{"d_model": 512, "n_experts": 96, "experts_per_token": 6, "d_expert": 96, "moe_layers": [3, 4, 5, 6, 7, 8], "router_score": "sigmoid", "normalize_top_k": false, "routed_scale": 0.333, "router_bias": true, "vocab_size": 32126, "norm": "rmsnorm", "norm_eps": 1e-05, "batch_tokens": 65536, "seq_len": 1024, "steps": 7059}
Below are experts of layer 5 (counted from 0) of a mixture-of-experts language model. Rows are named gate (a neuron's input weights, with its number), up (a neuron's input weights, with its number) and show model dimensions 128-255. Each number is 128 + 24 x the weight over its row's rms, rounded and kept within 0 to 255. Numbers have three digits each.
Before each expert's rows: a language model's description of what the expert responds to. This comes from a sample of Wikipedia text that the model never trained on.

# expert 7
What it handles: Person names, critics' verbs. Surnames and given names of people, mostly in review quotes and credits, such as Thomas, Smith, Adams, plus verbs like said or wrote.
gate1:144145079165171131155116121134145105141171162111087074147101124143112121121098163091131127142120130120132133122140185129124132114189132127119143130129095158119168093141098136122167186089118127103113124103107058160175112129118122184129140148120153078157170153089093146160142103120138126107126105141111096153161159113121131152168132149139108148130121078098141130139125146113088124136102
up1:153087095119104124135187127127116141144107085134128140086103111092111128122144111106109140141153147092141164107149127157097097105157110116110156146140168112112128145141170133136138136094139145111144148140158154111138130122109087120137122134086114152164148127152179110118130086138147111132091124162096142090100131103112140119119104142152126108117130105111130145078118104144168128116146
gate2:147118158089118134112138163160121148106116095091135119121164100103106156105159112131174080161098111123175124146175096102102138134119107117129141111137105127084106107148151103158144128109112107125163118103146103126139147154115086151096112134102111131166144122180105154135131105106140128106127096148144091117122122127120142128146118142107079099173151125109066112128081164124131136174113
up2:131126080113117109121135158147165112091122124108183111173174132138111103115136132127139127117088136163143128139122115117150174102100115135137124127121113131129106141112097140163116123143111103105164122104129153086142105106137055127135091153113143174131108092143155165120108094112154150108123147098106137142152125109144152137124109140164123132098127096101130178166156099147153144164151
gate3:125146117109125104142125107147136132127131141129131138145127123167118107140140172088098135104143175136153171105093148160157164148158135115136133171096172125147116116109106153152112148176140137106105157126129089164129135172126098133137103142105102136140131140147117126141100136128153132145093144136138144098124161095128132121136115151124123140119133144095116113093113132144124084136150
up3:127177134104152131096148108125097121151127121123097123123123155131119122122109086129106123189126159127146136140134077191089143139157149115144129132126123124108157117089124131096169150102114153111127094117151130127147125147109098143171140181131193134146117122149173133108166121114169142144167141123144147103129119090138133100153141163109083145082160084136156116135169090154126132124099
gate4:130137090153180124139160096143157114146112110147131116145137163146126145118144138177138121154116082113133104192142065086132109140037097110150121164147123099104096135076183098131100135127138150112108137079146106129119111151117137135096084127107124101153133129157101140096110145130172128119136149141156142096120112082085083121089106108078129126155123103113121130120118120115130125157140
up4:142115174111153155142128114126114161128087140127122126143132103149148127112130113127152133099161114147094123136112090124170143072129104134138136137098142109149084131140116147116143105163099108131126100085136163146151145123075105117125149144129195111165097120098152127124146098116140186171127144103147165123177109087164158126121133121113122161155158125138143100128145127167082130063088
gate5:128109156117113112133103124150063085114131127135154169124129092117129170130080105124149170090121126155096148102118138157134124105131165179108180132086169122132134120152134116077133121137130140118134132095158103162166113147136114100092152137147118142108079097133084139138109097122147062123157182097157170120079083090059118136111120086180156118184120157146154099128152122129146103138136
up5:121140138105115102166109141120127128100143118134119137147142115157130163142083084153134170152137195141168125111139112135131136139143138164138158108095137112114167100173139126045131120155140145133162054131123112135147111104132059098111130149159114117151078152101099145144103109138130116109157126123160134134156092111163155077127139144121126107152142192174121104109140177133108065120150
gate6:094154128121144097092139094162149102115127145166117077174121178125141116130139136091097104134138123120151125191129128122120131139098101117143086183140111116085160096104179101157098145155139132088096134104145131123156107130115137123092101159117110158120116116124101156082098152138188118139137159141176103108096130093128145110118130159117163139152090118173146132161151105093085147107169
up6:136157152095122132103103112130073120188119099143112146117114142120141107128136110104153128105119117109122139130143161163154131093122084126118122135074141122143130126105108155130115124177081110145166108096134143140130142142124116121147120165123140091147097118111134160145175161203110154146166097113187145146106094159136126095163145112113135152119113172090107149157121124097086119137148
gate7:180151133145157115110149127122120114106148124109137112098166114102114142095147104142153136165096115120105091133068147148125114114154160178101125110146177167152115143113149154107124113139148117078102151100128115169120120103136090108124083126126127111154116120141130134102153164134145089118163123148126143124130108119139130157122151132110143174105114161182121155132139067101135132166120
up7:124114141150127118135158146138111125084129138158141150154135121113128127106119159133134142143118154148174111126094139133107084157139138157132141087171096151113100103159166125108151127103105167123143096106133179071113155111109084105140168149145118127100113174101128132143124156153101116166129097136128134113107142149144125104151170104119167097104133115080107160131100158154133128122148
gate8:134129138134113164105093129155160065113127109140135166177128137137095133134138162115122127111188139160097124122123144145123142162108148145119120114123110113158142119087188088124120148133121117086084131122181093153135115167130097158115087099138167163155110100152165154111128129114133114157154152145157133129182124122120117133148126171155108156106069103147132097092152106136154109141113
up8:092139139100131127164122144124156090151131130096072115097109115132133135166152091121112108127145113145146116145183174119143069139167085115118107153126134123100095115106127116091087130105106120123139123110100161133128118101122093100134153176156124103097089130123126112153123125134110114148125100115126080109133137143130105141159121134147126121096091105150131107139123105072145132117108

# expert 37
What it handles: Year digit prefixes. Leading three-digit pieces of years after dates or prepositions, such as 197, 191, 201, and century words like eighteenth.
gate0:158107147114136109119116137093140112127158117122105105144171136104139148094139117137168152133100102114122103118155132125131141106119145101181136138153113109084128114131137122133122094112081110079082129103119105166140092129064100162083146127091113096143128126110143100134129106113120121121133119068096090132150175139142111161113167167153154134126128154159156125148137106118118143161148
up0:132182097098153107139087113114143107122134129133132099111161162167162140111121135159125163158140147161169089141120104091125137155127120116179102118142126091110095122143119123141127146096086104100123122133139110121127094129124123131135115143137135146122129128146160084096103140133134132094138154105119091105141162127119101169111101149158112125132106150092145165106088164104155091156179
gate1:139143099138170119112151109114149165147134152115087071132135149133127133123078155136105130133149120133132121098122118130105171103194125159117152142123107166168111134112113116105117135159134105095106168097190058158154093136109103139131165109097093125145157149104096132157137106117113110115109138130087146164149127125181161135176166158131125119123118132099123159131134148137132166116126
up1:149055118099076145144168139125115143136088106131111151110071149113119121131120101089112123105122121103164177148151148159126113145158131087106158115118124118109136104163165097127119137126145166150169120132115146136125162117134089115116089148120145137126143122150141140069107071124158129106071121142155134074118126132078117132111118137150143112127148100123138160104097141118147080164148
gate2:115146138101124128101091164159096152094107067083148161118135096115141141127144106178140107188112101147151135153151099079145150119108102115121089140098114116095122120122151094134131117113114116110138151116153075140109149179121102137086151129134103132141166117134138144130119083120136146114172091131158106127093152139111142146129100150156120056168136115145126128144136143115117135109096
up2:117159143128102098122143150132139138081147159092159129171158134120105148114127131126138139112058124127154090154118098098135173132080108132138102130127093071126131122111126122168111120166115096143148099098168118107128107105133097122148101155155166148139118097147161152119126114098175173139164119123127139133136123093128168085099123139159101130097153098132163153129105096129160156123175
gate3:144143140093137151120126129184158167120154140172138105122122140110128102143084142091124143121153187137112156087126146167116162121154132132091163113100141171149118155154114127108136126160118137112105158096105114187140122143072124128096121152123123129135140133163126140148171126101156140133124127110126106076107163108103132102094091132126146153164135113085113108122100138169131105107124
up3:121119166121120134096130128110098106145115085136129143122160160132142106128163099164079139171137176105118116123136106127079145134108139119140108105162106126155163114094126117109145174076127168132177094098137129130150105139123114151170110179162150149192133092121170120105127108137148134114137161141143139120138122124165136118108121163098094163084140111163114137143155078111125151141114
gate4:164142124155146148145158109152119124165116126164128116165127131136139163117106137149129067144099090106152097165166051068127108159087131137150112153157142094112134118126149106119088123141173113069111149126145102164118126132101111148112098127124122100132108127137120138088128126158183113133139141170153094143096128105085108120102118129099119121128145086158112135071128109139144130153148
up4:148090153097146170121130140144127169122105108117170155125100102101095104127131137100142150103165121129074106122106161120171111068140123121129109134124147107151099143127108194132121135155092115131179111091124165148180142100114103124165120154105133119161091106132151141128169132114152176163129153134120169099189110104136181119114157132118114135122126108109132105155120138132093160094100
gate5:171136150102125137117123135172102096116121113112155138123170124145117161110126139121118140065135140128087136086112156179116125124150181133099160131105152147163148142123117130116174129107115123095149122103101083155130125103114105116122125166109139142114097091145099118108115120160162052134137168147148160082126078121072107154096127126143138112141115113123146123178123080129102140151115
up5:144155131129120121156127133132126120116151143109122120124178121175135182146119133163111140160120189111134122135129107161116138164139148128140138123150117119152185115150132126089165118108141147108170068127113124106105128043117086091123140169144132161136116148108103156137110117159147112139161110086161114127153105105144130097088137182107148099149160132136127118132110144155090125116136
gate6:090137122127104102099121096131135123152120171202078108142139135118121100138123114111097124111152124104145129172107147134121157162088115131147061177127128138087143114097147086146099164147124113105110166132153135119158107116166134146145117137103116156147146120125097151085090210123155131141126176131153079116105114099168131145101100176142126142104081172113140132162159114090090111119181
up6:152129178107145122119093097140086123132106067157130109129125144122120118110157115077147110154142115122147169145161160166179124128118105149096146159095152116077098103071141156155127123139085098124153113113129123181123159111098127115147137152124144103173141099127132135137189156183116148162176079135157131106138107155115117070148150128115149133150109137104118130124128141087078128123156
gate7:190173118133164107127109105138124125109151135126144175093142086123131137105178096150148125125120149112165121160069141134104128089129159177102143126094180186145122135122111159123090110125114140091111147104153080137130161106135112092143146122138133135124107119159119163135108126140156123127162095101159137117125109138121126127148144122112150139118120163172157149152148118137120105163110
up7:143081147171134158122183145116118162095133157155160138135127094116128116141109153131116134141108125153129080088109160089118102164127136120142151094201101127130131117132157102105174105115109167113139071075117171109121139113087091119120131150150089123099091129094140133149146153158083136148125116134138144107094099141159131121146139116142164111138125101079064147128098127098143113133147

# expert 15
What it handles: Common nouns after the. Topic nouns and name parts following the or in within biographies, such as War, United States, event, film, album, plus succession-table cells.
gate0:127125129116130103094067115117124127136129112150127138148155118134160144114148128134127123162099117128119115110142140136120139103105139124172138123115100124116103125111119120169124111093090152144106137105131111126143105132083130148104169152078107101141140140116170091105127141103134130144142145085118147134124127172157115192138146165180174175103158125146147138124166093109102148154158
up0:117185116093162081118083117126137093117131106134132102137149148150159137129136137137106145171122157161161072112056083101122133106120095166163103072102105094140112120140131119132133149088097121097113120099121133083118086132133117166127121170111120138146150156140156113082116127142142099093133155141122112127110163105123129167132101127188124138151099126105114147122112155090110125157174
gate1:146128086123180108101151150132141132165158124138106096120133150138136082116114130136119148157142142120125095122142132165112124102178122130106137121130105146148145094151120119168140143135095107127099151078139057111184104107126110133115156122118099112159145170057129089144123123093132133145111139129104113147149141116175161118127151099133118089116142104105115142142125129122124127145093
up1:171113128118120128144149116151122120115113133119109115105094128133105133140155138088114124081150152084151168133170140139106122121130153111100125153154151125097113160103159127090120134130150155140138124115149157138115141134092060160132084138129153121090146123174155147110129053141097145083100123122109152109134130124094142160133102136174157141114124126101130131096096119124133077136129
gate2:125137155105138128074115167144138174116068094092126143117154104121163130150141120173180129150113118136153138149150109106129131106137102125112130136127116125083122134111130092127160122102122098106126137105170111136133121189088106114099143119154113103145160151169113145155154118086113132126160083174133099135106146137096099121143125137131115079159150150108115094138124170107118109151122
up2:143128107133106101124126169112112129057120165100149120146149119152130114135131112110141151120108133147145130144109128097146173128110127157142118169105130127114141149095085128136111126127118130111128133102170136065151113108102112137115098150115131124143110116160178131120135119154132112134126137138109133156171133128117147100102158144165103088103138105116173145145117112129137143110174
gate3:138139111080144151138119117158136110149128126102128136132071112126107127118122138111105135119143162143116158097107132113116167107144145154123162111096148180127103134110142137143148142162144136137153166109135115147114146134076111140131131188115135150141123183143111138152121162136175121125106120151145147109128165067103128119109083118108115139149164106088088096100096178149139127115148
up3:137117150112151147103141133120088118165115077151088138126104141119167126149125103185117161169145171157160143109163121148073144141145153089148148121143098132168124128125125087102140154094096161115166129081109151119132113136139121151174132171143187162162116113131190128106109103145129140115151133137116141143149123095155120090118150177129108126111161070119158117170146138145149148147110
gate4:127134115145192125139137116122139138117113130117143137159136143145108157123122116150141097175111160080141109173164101077118118168089121122116110131169162114107100133101178128130097113128130141116113177126120056139141106122124175139089089136104127108152130105119116131114138114131188133132149092158159121112087109111085111117085087089086135099136141104100111118067119135146143105136114
up4:151100177131175140118126140147106157123089148158132153115120113085119119097136177107165119105160138114108110123124156109176152090154130167123109120106141103163103158115110142145086125157082069161137127083120149142157159126119092106120143169118168121158072111113165129147137097124102191159112127146125138135146085096152157128083135134103095147159142112136134127158116148150140161115097
gate5:103117145134099130137112152165082077098109143111146177114136094075125149117114093111134156082135137117070097067098138130120153159168154121092138102134138126153157142132164135122141126103106134093135158098132084164169092100133129126088149183124126134090118101137100133136139142127161080158112166139176162084129109132091102146107122099123117146106149122123165131111131145136115144132112
up5:118136116089122123130099123146170085113152118091128135130152103116124131155094085126121132119094169173147139106101099125146130151159170138137187121136103135155165086149143110131115103091091159110158110138117101119170130064143092102127151183161130104158115145129112172156114156171146135154133114100170113110159099075186151127124173126115135126142143164125111121087104156143083119149134
gate6:089159139136128089095116085149160110137141167194132138157119133130097105116108129094069135103131111146150144171122110121121152144075102117143085144141122112120151113114131113141112154135141119071147159114152128153173126116149128125092108145129124136167104105091103161105101169174163142120161161112199139108104126106138142112137109127147126157124111131154134140172159094100095114139144
up6:147144179107153116102119118114088142151089074188108122133102141098164111125146091080150091148150120087125142128145154136134140092111110150123136130085111115114117139118132158105118154144117088129161095125110131159132145126098129132154145139159128130134107132080142149145173167209114145119161109123162123114126087161136099095133137130133135150145105170123098130126115120096062110140143
gate7:190141118157156155080163129139128144126131101120169123077166109134082144113140102140155134176140131115143112125131139113132137086121150144095155121124150190178141151151134183127090108165139115088087164097154091173095137121113105112131124149112117094137093067137098160152111129121163103122119135136147145154127119144125094148139122130134163178082141139141120125133146117136152103160102
up7:147073158124158107123145155138108154129140132140098148177142096091153132083138158143165121110107108149166095098057123099108104142147142109164140116161099123136114112147120071102194132098114160120172079087141146107113183111111098102155144143140129128108114191104126114092129156184115132163140119145113109100098100142149119093137138108109132139154110121096111150152112126062118124093133

# expert 41
What it handles: East Asian, Slavic names. Pieces of transliterated Japanese, Chinese, Korean and Russian names and places, such as Kag-osh-ima, Saikō, Tokyo, JPN, RUS.
gate1:149144072134170120131129135112145145132170131130107090137121130183129131148125127105080151114109096112139130144128158137128127120177151170132141118129115138166135118143125182142129164126148108108094181105142084155166093117118116154121112100121114132142148146072114120131182132125126148138103153120093099180138127105166157107149161138117139128089145128092126129176095154117124130140090
up1:166090142108116137110181131133108133107122111130120132097102149107107118147156104072097081153106145098147135124208135163110124117169130094086146134148124154111094142120159086094114135109123167170118130123137173151117146098114114117126127133109126168116158131142113135099127073162166128132115138147131153099138119181115139154124105139146151122101148112118115140114110138071154105149132
gate2:150128176085107146112102158136117155113120079087133138151155085107132145106164114163162103151099095119149081162145112144111100149116139052124090123126121134073089150092129088145135138121134104109135130126153108129121143171107111168105148117123105090161145132109127114156134079111124112133138091104166125117096130111150147118128096122110102112123119132119106117132101122129113126131146
up2:116179100112126093130115134111147134112143117099180115144160121169123102099111114089132138117079153132132128124121096098175214104096148167137095141084119142149132113066129109159135128117091128119134116100120159119138120117161145124133117123126157149145109092160197154135131107157144129131174153102123161141172086114146121112127118142150114101087148100143190162121108122137164135123145
gate3:114126182095106138110127125138151152107145145138107151145092125121105109176107130115088166146160144115117128076123141128146158129138118132088153108104156152134109153120126146115135105171151159098121157118103104140114117135100091130159142157111124118143136153131149120143152093119146093141086108125098123105101190115120140095096118115108117163148148087085086116108070130151122101100145
up3:142143107074125135117100116129099099158150116174133103113140170141166118122167105136117124166167184138149175128129109140091133121098153116147122132166106147147153123112144121098120145108096147111137107101128135119143134112125100165165117140147162123176130117128124140115130134162161151109162179134139145116142132123128099114100112179117100170097132098131154139131162114132145169150131
gate4:143143096146148127127181135146152123118111139184120136143181135139134141109119097164123108137071104120125116152169100095138125166072149132158109155132126084097123136110148105144114117138130153132112150073144068145136102139102150180103116139089102113129121121138145137105122118092156124155132156167169134118113113116070058130134099115106104144128150097119153121092118103152128123141123
up4:154103171147160141140099123117117182148107113119171139135110141124118119123139125083130135131166114139103131167083144118201137090110126151078116142113134110132094127122149156129109098143121105115107124114092187139167143116117109110138120185122142137162080094100118137147125114159148175158146112106116148126188103119165192094065141114087144161145166107090087114146141145145142101105109
gate5:130089163112091146138115162156075077138107136128181146129147137082141166125131094156138158120124107099092137083117129167137139124133140169113134110125157148141145108109126075132127111163107117094122140093149103124118134084130082159127143142147105136118131113126099148119099111156144103144144175111154206120139108094073107135097143123134127126131118137123150147155136100130120147132125
up5:124120131106132096188097145130113097088169139107186135123178115134114161131135114169139142174098187141149115103103103129149153146114130138174149115142147133125154132143145109113148118166138149102166075137113126106120147074123051100104146165131101139151091133104095167124083126143105135147110105115154150141184116083150130098114142133115142115126134131159109106119115162122073109102108
gate6:117151115117095109092072100158123093133135130178130094153129136113114105126125118088100150113204122133166137172120126096157110127077097130129104162183133123102141111127125101118097164141123140096126146114169130130155119103118159147112132137143105132142138097113084146094082152151180112174180145122166118089125124102137127112130151132137147150119063157126147135176148122106091128149139
up6:144150160093165121133099096135093122145143105132154123079090127091137105112148108068095124113144122104135142090152163150169151138120098143094145161067169138109122124113120153164107111152097084085139085091155156130138118125105140141164178158146156141155089120127140151142163145142101090139146133116126115126131090152127091043155109124155146145138106172162111142139123147101124102090157
gate7:179145090137147115134177132122099108120154118140155119102155094113121135101159107140112091187134098114137092109125099138096124091118137176095130134155139163131089141103108190115107132130134137099119165136155114183116176117112084118151107142107121138141113127177122158098116147129169118146155104126128145132126139132138111165159149116112139123114133127124144120177127141128123116143089
up7:140098146196125117120168158152150144112115153100139159136115099115138143106115152140166154118097164155152083125076146096107118171148154129144139112147119149152163130144151111113196124108111153083132096056140159094150138081116098089118162118155116133096111141074126116142130157163093109162126110160125135120102116144132135078165134115137178130079105126115138188108125121103133126115167
gate8:112118114160132153119091163181109098137078104122140162145093149147130126157105142113130126134145095132093191108107142092097138163089139139121083132112100106123153085096184097152108122117123102087120115097130119125106119165133141131111108096139122142147127105165098095084164121122162113096110149162133118183155151132130142146165144140119160142093138122134159118115115145156134106099107
up8:061098138105160121132127151097139139122151132112122118150104132136141132168146114113124086157133100156169127136161168142144064121118099161113092150115133097119124138081110134100114129105089129125106135111123159155133117100108133106172151127125110117109104131115097101152144137140098135135120055126147098141097145160124122095146116072152123095094107094111144135119124123085137139154086

# expert 5
What it handles: Place names, geography. Place-name pieces and geographic nouns in locations and infobox coordinates, such as Carolina, Ocean, Island, Sey-chel-les, Oak-land.
gate1:105135094157172095108124128121140146122152136157100068158154172174115074103074125151084132126154103125142120139129157139078140114156137180135154132129138159142102146163096138141150138129155105092114154111103072141134087127150109132136142149100092097142172138090141098177163128109140126150144131098122126149137134092134158133148131154121113135072141119102126098154136118142123140136107
up1:165099114113101146139139114172127116114084109094096141096119128107121139139164153068093123139146114089126168114146122136133104115159147114128167107143160140087130154147154133106127154132165160119167087131133177119126157143098081108156137149135168157124164128137132124086142096161128139085103160126105134123148120131116123141133155152146123114109109150131118142101099113097160097119129
gate2:161134159070140143080107136163109112122101106087139162130146111145149149120156120184184105150109119121197135170150112103129141137138113124151132138113121130104129140126125083117152138125124076142155141119182092141154129159076109156104127131127124098160137132148131114155159107119151143108142097148171099114153154143120155141131079174122093097141140111114094109123104158109137123120122
up2:108109128106101119142136158126147121081134178095193137142136112157134091143121160128117115119121146162143096134099109094160178134132117125163092103109133089126122111130080128162146124143078121142136129125171154104179110089137103093113110112121161122130134129149157171138165105126127141156129139114134141120154129120144144104119112164180119129112129113111127127149123101142148169133133
gate3:149109101142118135121121126156134121137161145150104125141103131098103108144148146077069150112159175137104156095085139120113149112155125165115102116066164177151101131121109115160138152155175158090126141109135124141123092149100092159182122129104108121139168162132181108128161118128164107130119152163134121105105169111103117105125085082098092113162147144045104119101084158150137113104131
up3:135141146083127144075128110141092111134118118115110116126176142167158125135105094132120173181206183114163130126175110169116145120133145103108123143155122128140149163110148138105149155128099153141147117060136124131159155148119106127160121165126188132143109134128158101107170141128173147107180139116136122123162129097143179097137094180118105157117132092135138127158171093134141121138109
gate4:169132106127141128142153107131136136121116121160164112148138136128109145124101138166127118150106098122132103195142060082154130139062084123170098157135135106119124135100185136160079120146122124130115147093142090150160116164101149143116076139103133095159125115125128164083145146115165093126177148145157157144104096115106114126143079092117118119126119094110120144111150163126149118162118
up4:126114147115156144139128133147118181134118130139164145139140130134157112116144161126158110118134109120119129125123129131175129129135110165111105119095135121144100123104097164124113132142111117140125123109131133125173107120086116117144121158129135150125107109120174157121151089126120154152133115132131128076184106121155144110082154148097109145169151099127132102129123136166119133074109
gate5:119118167132081138103152150147092100114113099120175156118173122114145148099164098135141182089146144121078132081147112169097160137165147160118135132085136133135145151133116138115162108091161140113110119092140099142125083128131137140095130162145117152118107084113117105141091118111145069145173162092155167120093110111090094153055115135113151147133113138105147134084136125125121156154119
up5:105165116129118094157097140118124111088137141132154131153174107144159153132127092154112144114137165152160113089130097140123130192144142146158162128107138109155173109144142104096159089093133140096158084143126102126176113097118098097119147159159114133144107125124114167137102138129105099144146133069126124134120116125136130098062126134108142132111140143165101127066110176161119135114111
gate6:098168120120134143095114069139140124125129121179112084172120156137130088149110135079091142111156117137143132179132108117124127133099101136117072164153090113102153076114149096122075161153108093101155155107144135159139095137134136094094115132130137127117133135108074162058096178170148141133142135149195118087106143087125161123135123152121137133136105140132145136152175078106121119134157
up6:129150154123153091109110097128107135157112112130140151092101109085127106128163119084135096134149128108112147127126168129137172127105100133127148123110134113152124131135116142138134145115088102113144111100133158138134160141125116154162153179123115118152131142103127203193164169145113114145164113120155121136141097152144100079132144128166140172125124127132127136149110132085086102122148
gate7:179178111162099103107145129159112125125164119153115135097158101119179161131133113137197095136111130085148092109106137151099137123136164150078138113127159155157120164132135181112100138142118133102115154095183097165136138073126115134173132110170107103129112146181118113086121131112133150124153126143152148116102139117118141163148144104128157154108096160154123163118140125093122105137101
up7:127057168142160120122154138132134165094082148119186166156123124129121138083122138175135142160104130131148106131096118087171107154114098136158117126150097149153133129141099103123175087082142146106178092123116174098097158119111083088111172159091139156128107127082152152156123140187090102173120100133127154122103115151137109100144157111107160101113109098057120131163118109066130142156144
gate8:157117109155120139069123180168161074099094122097128138098125123139107123149119134088143113117149136127119165120113109125102138132092135132114101127105106081140137102075155110163129141108124092038146119103157058123137125140108126122100137088118099156135134100159119148100135145126146078126116133133139117123122143147104139161124112186129119132110101139136137140118126133149142106121101
up8:127122136117120087133153159114154094157143149114128123125116111151150154139180121104141120112126132098137132145168139118130084100140100134112074171104140104139101134087106156088119151104106110111158084096133148131161128087121103092129139147141101087082107141105097114131171171148147111128136064119141108141134129140118167135169122115133101102118099133127158117117132115071139135171095

# expert 8
What it handles: Mid-word pieces, table rules. Inner pieces of German, Hungarian and rare words, like Wehrm-ach-t and Beitr-ä-ge, plus table separator rows and cell bars.
gate0:140107160114148105138099146088099068097132108145116115135130122105142141120166111129138121123111111116130096095164114132136153116107162103165146127154135144137141109131134092163112115099127140140131144106139110156145125104084128156096152127113128082140143134124161105137124115118137119115075107061108118131146177161115141134097111194176151157115108151162145132128157111125084138152131
up0:147167106093183108114108139117091096111140136139128109083153134166148149160135109169104176147089167123159073135101103122116160120119121166162115107136107134154103116154069125157099126125070117121163108115161127112126140135146101137151116150094156147140104135144161122116109150117149086097110139122130114092093182139102147110094097153168129128115090144087116153117120146099113111134162
gate1:136145110163162100121138114110161170143161152121105103120113159140119106138104164126110176130166137102118113141107147144121120117171149172121163166123140114175173132145074147128142114104105103099121126113146092131163104131100097138112102132133129119122130141091123104168126127111129117123125161147119122138149141143117160131138146135126129108148137111100163131160127102090133117140119
up1:167066126134111153132168119157102142111133083130107138086103117117115131115175131110130100091129154084166149135115164171120123124170090128081120132126156148101111152144146138109091146158111167118145119151128149120114137131131121127111106147112143142144108123158119163083130115165126103140111156121101132099138138129129145161109121128140122133128129112104119153098131114134167106130202
gate2:147137161094124175126113159119112124133077109094105153118150112155154111113158114188136093147068104116166147128141091121141139132108071132122152133103144122081143093112131122138121144118097090126124142137157106141161129161075132117107156116107091121135170174101140138159114113102159148083161092129169115116126118147116129151143110116114098121144170133117119110130101179146116119103125
up2:132159120081130119130156154116161144094117123091155098171161123141121107117114179126146113134088114144151119107116119123135176112099133120125081137107125075119091114086091124134115115143088103153142111112154173102130129125125106121120106137119142140149127107145185152108126066137150127123187142115112107108150151127148157137106122146148111118116119082114164147160092128175125165120165
gate3:129124103125154141099099110136132132111135114141143127141106120105132075135126119093088120116154137115126168126072123137115133121134104133110173109087138186195099102126107147140125145157193124105131132158124097156129119126064116154121125143130113147123141192134152131148121124138121124138084144130128122121095141108086097120113107109137129119143136115078093112120117134141119121126139
up3:150133162103146107119133125115106100147125108156120102123137154152147117131131127138089153173199212092141149119138136162148131113130108111136139107138114138126155097130126102071133143086120161098127105096144143152148121114108105138176126172180157116136123106131174130116138127115160159105171159099152137073163122102128163120111120179118099140085102109114149129158131082113149166139127
gate4:151129135133144123136174097114151122155131138152138146150140139084112118107118102130138121173115118125139104191147072113093107154083092136172082146137144108092158113130192118149105126138149108126149163068152113134133095140089122123074080145118105111111099112131133153117141178124162097146143135149169142134105069125105091107115053128092135110168109094108136119117117112150138152134132
up4:166110147114125167140090148152109171120100128108135148110106129116110169107145161085156127113138101138101085128110158129161164091154149138104131157121145116134088133114116185103121107161112101118114117119141144138136167130143138099129191167143175124155099070121138141125151113147131177173141136138138160140149090101139186113073133161109112143157151119131111118157121135158136145094130
gate5:115124139091101171165087175168089100125112116114141125144139143098110120109121115119168171108124139102101117097123109172134088123128165171095165123124171179139142139119133136127126115148112139093116133108143096129161144099088119112133127142114144146117070101154107150148116103136151088153133183125168182105106119135108112114097121124101138142146137135143148129158139109152111134165126
up5:146159135081162110164105183132160153099139144107149133141152143130117133156114103149112141165106161127130127101094125144135113170159186141151147075155139108126166107129112112125137125133158133079134059124110107130163131064119104085121137172135142137157083145085086149167104145148140130138136108113146150162149090091150100071111129157120132103128122145128126117136138155149105105115125
gate6:063146124128108135098074093183170137161123157170099136166096155121101074146144154097112143087167155145134135148131111128135138132112114122157048165116116101111121101119138092162128155128099123115139161108152132166169123109168115127135119141117110142112134103124116148106133184124167156160133157116173138077134135092136119097109113130135182163104092156140155165139126098087086122131171
up6:137153144121142121116108069120066103144118108134117145124120157120151086111163120073156129115111110116116133148140162151169108088133107134078128165089131102118120123090107133147124150146090100140161113106118140164130142137106115111186178177136141123114113127071147147136152160161120126167136110105150171134123121114129134087161131145141168137162072164130111125161110156084100083133164
gate7:192124111172127127113121097148134132135126132115158110115137108136142180090162091127177110159104126156147116101143139130090118107103116158099170124140144160161135137144159175126146115135136122104087165092130100160104112082089129104145135131129094112141135106131143123086128161106157136132138135129152150123123123127146096128175167144126133162095119110136130137161141100122126116166111
up7:134111128130152117157147159101125102096120115127174175175124115136116147128127147156119119124107106107138084139082111105117129155120132146128149098168094150130129141146129094106176141085155181118140085092177172092145167120157084098145160131152109116130108161131147138141138154163084109167149107137093138124110107144128139100143105107137172125112128122116133170117127128116148084114144